Experts of a small language model.
Size: 11 layers, width 128, vocabulary 8192, 25.9M parameters.
Experts: 4 picks a token, a shared expert of 64 neurons.
Training: a variant of SOAP for the experts, 456M tokens, 9370 steps.
Below are experts of layer 4 (counted from 0) of a mixture-of-experts language model. Rows are named gate (a neuron's input weights, with its number), up (a neuron's input weights, with its number) and show model dimensions 64-127. Each number is 128 + 32 x the weight over its row's rms, rounded and kept within 0 to 255. Numbers have three digits each.
Before each expert's rows: a language model's description of what the expert responds to. This comes from a sample of Wikipedia text that the model never trained on.

# expert 48
Numbers, punctuation and openings in music review score tables, track lists and quoted critic remarks, such as Metacritic 76/100, Nominated, saying.
gate5:131178148126153161146132096140097111162098171146120158133130162119099069164170138099149087146149128203130092129166070134112160091117189111175142101085097090136114132133103168178171121077113111
up5:121086138130116098118075155155091158108128160075097163115124165154113145064158089114108188120086139083112106087141164164107104118160120138101168076148156184125188109084165166119113137145153133
gate6:121126075084171163137192092069148097104103105131128136150098093105164188126114119116187106156174080150131078105148124094163130089151151135130090125138141093040170083163129149116085106135106178
up6:100160099074147121145229141112133088138169120116107100163146104110168197127110132099186082153142136144105130081152097128154163048163136122104114071141145107052129085126070116081088124161122150
gate7:111133133152186127177113134149133067163121090095111124146133163100118176108122075119126120170185137105167121113168136081114133153097182157190079188138114163109098172076175168124108095133103134
up7:106145093151173119139118141096112071147158082096140127163184145084102156111094101147128122135174125121128143108155146083076118161121204155185080169095126143095130187085176160131101113142119112

# expert 31
Words after the that rank or single something out, mainly first, also last, same, main, largest, second, only.
gate16:154142113140108141099109190104090096167144085140104131130136176152078197114113166106106109096094078101052130139145175142174126109122144119078145153116123170117078104075111122092105111139070135
up16:176109171123138157109120117162169159108184166115184109099133082124097115121109132108109123121157139105150100175153106131118135114103152147175109114146144133109177108172111111100139166102105159
gate17:110139116148109103094175113168062159118115029147159148141158084162110063139141174109155132123182106187129115150102127143148118189154154161161169146159072136196087153126108179086143086138163059
up17:131108180117139151153091106160132174105139159091099120120134109112117144151108165110115079086113114113091143098126143104096156118094092064068106116061152121088135101157140042142138186145115152
gate18:194120154123075149119144086202131098151106093083159154122096125128057142115125220090119123088145161177135105148118118131149152149172139187112099055116127164118097164139139094142098148115109131
up18:160146193126114119108125104180103078076124099109164134130106089142108185129124194089096107147096138215114131169090117116118147125172143164094121082116116176118155144151130124114076195122137116

# expert 54
Opening brackets and the first token inside them, such as acronym starts, birth dates, "born", and remix notes, such as (RCMP), (born.
gate0:131127197107108118098116113128119105146095139147107141116126181097086116111162149120146133167155075157187119154141065149175119138145146063043167118138088142153143125125143147115166127122170146
up0:139115109146133178144130165120127169095109083094132166151138088149150117090103118063127139154084149109033168136183143137141158080120115178163085122116105104092115182107075126141083115153090179
gate1:159136125112096068161117200104180135130102113087088141158108129152138133170136157091133124116136152114106121169144167116215119102139149168183102152091129141109155112081079142126151127078170159
up1:134123148140132063111110209156173126094105114114094161105118155115160139179108140102057177123106106169180177167100187140134165060158157159161090099110174150053168117090103135169157115129174136
gate2:145054101077122150107144055121135076099151118063159118136121119220123122100155155105118164168106146110097161124151114186112088161113138138104108155088119062127165121170150159107108129145143094
up2:169096129143102142197123057174126140146129139081124146133106176199166190114074119120171192139103221123171118169095103145125095111165115147128125154107138114148153092180180120128105162173111125

# expert 43
Short letter or digit pieces inside tables, lists and codes, such as name fragments, country codes like ENG, route numbers, and non-Latin byte pieces.
gate0:143116115092137125089070104207146159129068078103098136067080139160133161156168143130125182124103124106175098184057092093123160166145138194217117147127111121149135125128120179156134133157137118
up0:104128130153127113177181134059112148123115180183188149135124115152092071091136113094113118096107140107146154146160160118099185106118153037069162149138145127093110073067131061135175117123102157
gate1:092138160170135196153138095179137072142101177150104097115153083132184152072130167104107174147085079119173106111160131101090116151140106091096101147204079129113098137074122143162126117150137069
up1:104148155118117194114121116154145131121112156063091082140193136158122094104135156151126193146126077075171114156161154086125092146110124070159101090204100126108129122090137137138105101088108096
gate2:121125115174163142056088185112106118169085143112178186159104071098141134149083132073114102148145094126105133207163120103178096114084177136077158143102161111134167130147218127117179130175064150
up2:137147130102047136119163116116134114124121129151111148145118168125091144074115130145064121126122116141142098110113157134178166154172089191183090171182145167096097103087024146189147113120148105

# expert 56
Common nouns after articles or possessives in prose, like school, home, business, company, wife, death, money.
gate5:097104139142173105200199139097143132084164136083075134153108128105116121119073114123161109145106108179091110124115117100163185072141096121102083130119065102103148157148134137116171099152121119
up5:140108165118106161196141141128149125125078091129090175156113152098093107117147095175115125148115105177105132095104143123148150126144173130100137143099083082120093160089096193123162116108128121
gate6:151117124169083139101157120172152133081121146165109194134102159056129121097103067100140134098199109118087117127155101148132141129161170151159159158132140143065155101070170149152135147158104117
up6:102141172071135137126146137092094122139162172072144089127199107217092100156155177118112131123126125115101137120123157090086138089102124104135112138188064141174104158162062106114112107107113130
gate7:108173133115176114128146165082107132152092142124144114094140180132089136092165146132136118120128083140144054088154101169106168130140110077144115096087144107141131137173155148186108070116112131
up7:095141039141137147090128099120136189134108109146181115175094132121083164146125210117111119113147048112138083112125085180132159140144104080133102141161149128146138135140191147146132120106135126

# expert 6
Compass directions, weather and terrain words, and word endings after sl-, sn-, fl- in nature and place descriptions, such as north, wind, slight-ly, snow.
gate0:157148186108095155093157124200060145181099111203145120131124131203188090161127184137149146082049181142134139133106119089128105173126211190126134142111121075205143148128082144130148153130133133
up0:148178199118098156086155158204039100185064139202133129084151120189159106167135136135135118092060137095122118142129134107109114185126178165096135135118117103177107186085101111122143151115102130
gate1:195175102079132158162210092105156136152096134111099139155166187108187084130104100119083111087118105121130135153098145118125154144146091122115110140121100164145157133083099116174136092200161143
up1:122108155183096122185143142111129117138119111096189179058146115159186165120056187126107121075112160100171157158126140114124102137117135103040164147134087108139122177144173069134121109136151113
gate2:139103094130135094196147142130113100165131185144112112129124119158106138145150142165137097106074125141110173081144126102124090094117100080086193159060171156147113123096112126107111141171116119
up2:144152106094113115201146068183109160188118141118185126051137140133144129139149201131113107114099169122152173119075154125101157094101153141049131127091154124149097133108103172057097180116143151

# expert 59
Past, present and -ing verb endings or whole verbs in narrative prose, such as crash-es, crush-ed, went, reached, won.
gate0:123139111149136138068058139097133105065146179135128177080086131105139107154104123153163150163153150122094106091127099130169155159154071081135126129121166137136132141192112131105172097131117101
up0:168073145056153134123119156078093127149128141159150105148107131111140129104104104088137104149152154115071148107134152161179138123123101087125099125106119103110133089121172083117149125115088111
gate1:116087074150116184128193133156147070152180110090138144136161138081097130175107149168147095074128114133187110092156057121108147084149162132086150121191106089139149107085121107116138166097110120
up1:065121120075132145095107120176168145141113136117111168087104118125151095085128128110090158147134179142141050161105159190139100172111124127077120114139095187116180108139108145132143079157106132
gate2:097152140130148126150173148153184121147133123109147166077139154101091152209141076099116138160101129102128095117121113093133130123182083160086111088179059110111175119081126149061150163109097145
up2:167138132105140124110120093107104129091109141159115097136082153122155111072133119166064165079185134144139118098133131203156132139147094123169139152059187132141123132134155159154112059087166154

# expert 17
Words in titles of offices and organizations and the "of" that links them, such as Secretary of State, Minister, Council, University.
gate0:103120123115154089127177123130134161097135111110118117142119146062109121158135083156052120125165101151139123109119079140137112070135154152090124140119105096103114095097113131105109083136071150
up0:131093141179126169168145133101113137136136112137175115103140107171163099113121144134186051158118114140160082150079140145116115155098111078174169089047163134157133135148170102154166132139167141
gate1:092129186170143132170120108088081175174137116120187164075113096096110172168155065106125146093150165143096115146136091115123185155123159171161180083195114150153140163099178152110151114134147101
up1:073163143152125123150119125134097170196136137115163117117151173086122195124148074111151145072142166139124098138103120116068189188160141171163138068167114099190149160163145170114149129134166133
gate2:118101134140147141130119098116166104111112085113133154176081139150128186090107128157123084072081105112105077136179141172075146091125104068069126123092113152095174072149107168112184136145147143
up2:100133163151129156135148122082081100153090184137147170173101104156123083092109132108092161154110162079150063172110109159123109173127131156133141130173210045107090097151090116157141117114076127

# expert 3
Equals-sign markup closing or opening section headings, plus the heading words themselves, such as ==See also==, ===Television===, Career, List.
gate5:146107125143079137102153092160097152149124131178157191156057166179156156151127100118121153159071104124143106132134201075112105102140085117152139134170056164143135119144108154158079105093158102
up5:171115087098174052145095142112159137088109122063075082129199120108094129103196165120142087096160150127112123120182079179096176134137136127137146112079175085091113138124174109111176128138097142
gate6:132104168192187092196104137115108121095150134167125121119139115126139178141128116070103162135187056115118114146170127162080087091128108129150138158098107158137120164089155112153114111110113074
up6:132080116172149076120134156097122109066153170136127051119116144190143151145131126074058140183119066121171100138184127055083101091149112109112100136097128171112143107169160112132094127140161068
gate7:157059121057075157112139116176154095046060096129130139153162086132165144122146120118113156123166105181075128141143147133128099138111143114158147128104111093112128120080112085104155242110154079
up7:169072129141115152125142196130149124097139119182147118145127092102105110186066093095089187117157129149100143067180090139146083152075123112163124193098107178144192122181167147165113132140133102

# expert 2
Pieces of United States and U.S. after US place names in birth/death infobox lines, plus University of, e.g. Pennsylvania, U.S.
gate5:153126150081178117127156117159100161094090183138066054173140108121109145134194089126123075146117151109139103123171170116137155108087144111163056105111113118205159191139132070133164142115184101
up5:091138114131151080118128115102095170227175105083121144138169168113178103169147067140110153196163120112184170126123089119146106149076122154109138146119116180084101123104102115101119163130085119
gate6:116096133043131112119135100137063158099163184118101118159126162142113142096121109122168084156132132104149095173105199112196113144108104148161099126109136111162150179120113126174129121088068071
up6:118087101159137143157144070043128116113174139100119094145096086179144097082126126121115120162134061139135104166141192176138114107093122133145128106130137152160137154112099121178146124089167076
gate7:092115172076137196147124156122145178065092108177152091099131105089132088245124107111154161177142105158119095131104163098189150122163118106125109118094057126130123176072121135119114176144145123
up7:137105128147107104123131076104146155163150153087091189126177144162138169083122120143188140100126111145121161132198150195055113147118110117133122105153203144178134100149104148114156135117119179

# expert 51
Nouns for creative works and their reviewers, and word-final pieces of plural nouns, such as film, album, song, critics, lyrics, documentaries.
gate0:074128087133114231176065166129135054170090105082093140149129114149095131123091124121090143155143100138149151174116096063127145105110141138064141168139148082124143148148112103139123100090201171
up0:195125186099140020099198156107119184137162162176154112047140140106135137131134121121146097151094136098092117114151168126096127082089161130203128099139125135082141132102141085123119125158030105
gate1:179115150162111128197107022126104109120063114137186126113177124119119150093111112125129183156141119154086220158130137111104092143145110140099111133173136104173172147144115145108090135133134170
up1:128117101177161182083147189123140112108191100129151167096094109089141117152116105085082190127117096071116055120089142149188096116124143105148158129071163138119143086116106116077117138084140116
gate2:127127117111193113077118092106115125116130136104112129141104168097115085120084148061053143078123079142087100097153107088147150087110080164150154093150129161159138121164098080115131128156128133
up2:093158110201155082088169108137116057153123130093110149155133161110131105062122152113150171115141125138121120144144077091149156131106124180094140081178132151193148185177137120148129111110111160

# expert 21
Line breaks, digits and acronyms in infobox and taxobox lists, such as IUCN in conservation status, EST time zones, ISSN digits.
gate5:174151127081141197089128142131080145143108103114095162097130083135128109152158115152120132096103124117108118094142105122072157152148116188151189070138023148166198153120128151138145153167140102
up5:124127115218158050177161156166154147112116178164149136130141140139116125156120090178075142109127129137190127189143180133155071070140142097105086149116185128135071152159091148122107167125125178
gate6:077080148167069157179161097090190119156124115142123115132068114107068171108093075179149145127149139141138170104148108129114105177116150124150189170121160096111199088113190170129150180087093193
up6:087102147197096147173143065097190110129105068101142109074089123135095133126104101139126096105111144145127147062149094134163158152113153197136167146150140131101155090124154129125113133053107163
gate7:126140085137150139200099108077103136129128135114138116148130152085135168113107102110129129077049131131184126114128140085055128092101121090145139086146163141161150137159138096185111077124138060
up7:105115197126103099053126119167175115149105125144139150122106138116102095069138166150141147187190117084063145129140138132106117148107121137139131149151105130089115120096136154112185235170128123

# expert 10
Nouns for a person's role, relation or a work, after the, his or her: writer, wife, company, album, song, club.
gate5:157128130158125128151109138071112142123120112055162172179190071102115151088139083133155129115192105165117128117145158135106144115163122118145140148207116099171143167171148179107128096115119198
up5:115131197108063113117141136132125144179129132134104138127138138164091146118131165123158128142166166151099146124157139097138044089071141125127113102157095111101087096112125110104087115123135122
gate6:145178115166132116162120110218132095103126119121087115086142130123118144090118125127118076096136101145139082125121119203131148206085109120057071130112129120167124149207146141088076170095113128
up6:090136134173116107136118135166082150154148163124109096111119157139111064120133175108158178120149108168128115139101077185113187089176110115152123164060142108121148088096201135137159148126187109
gate7:182080128144159123121038136131147146143123125175146149127082132092150123150070155129098152138142074178162102135114148123138151098129167111111128112107147142043122100123114189147137163076091163
up7:099082105125117137117157189105154118130191108147119112106139165102155181155099152171099089154112172101150094142113158096132082169164071164098148181090118080129107116113172102168160130206134143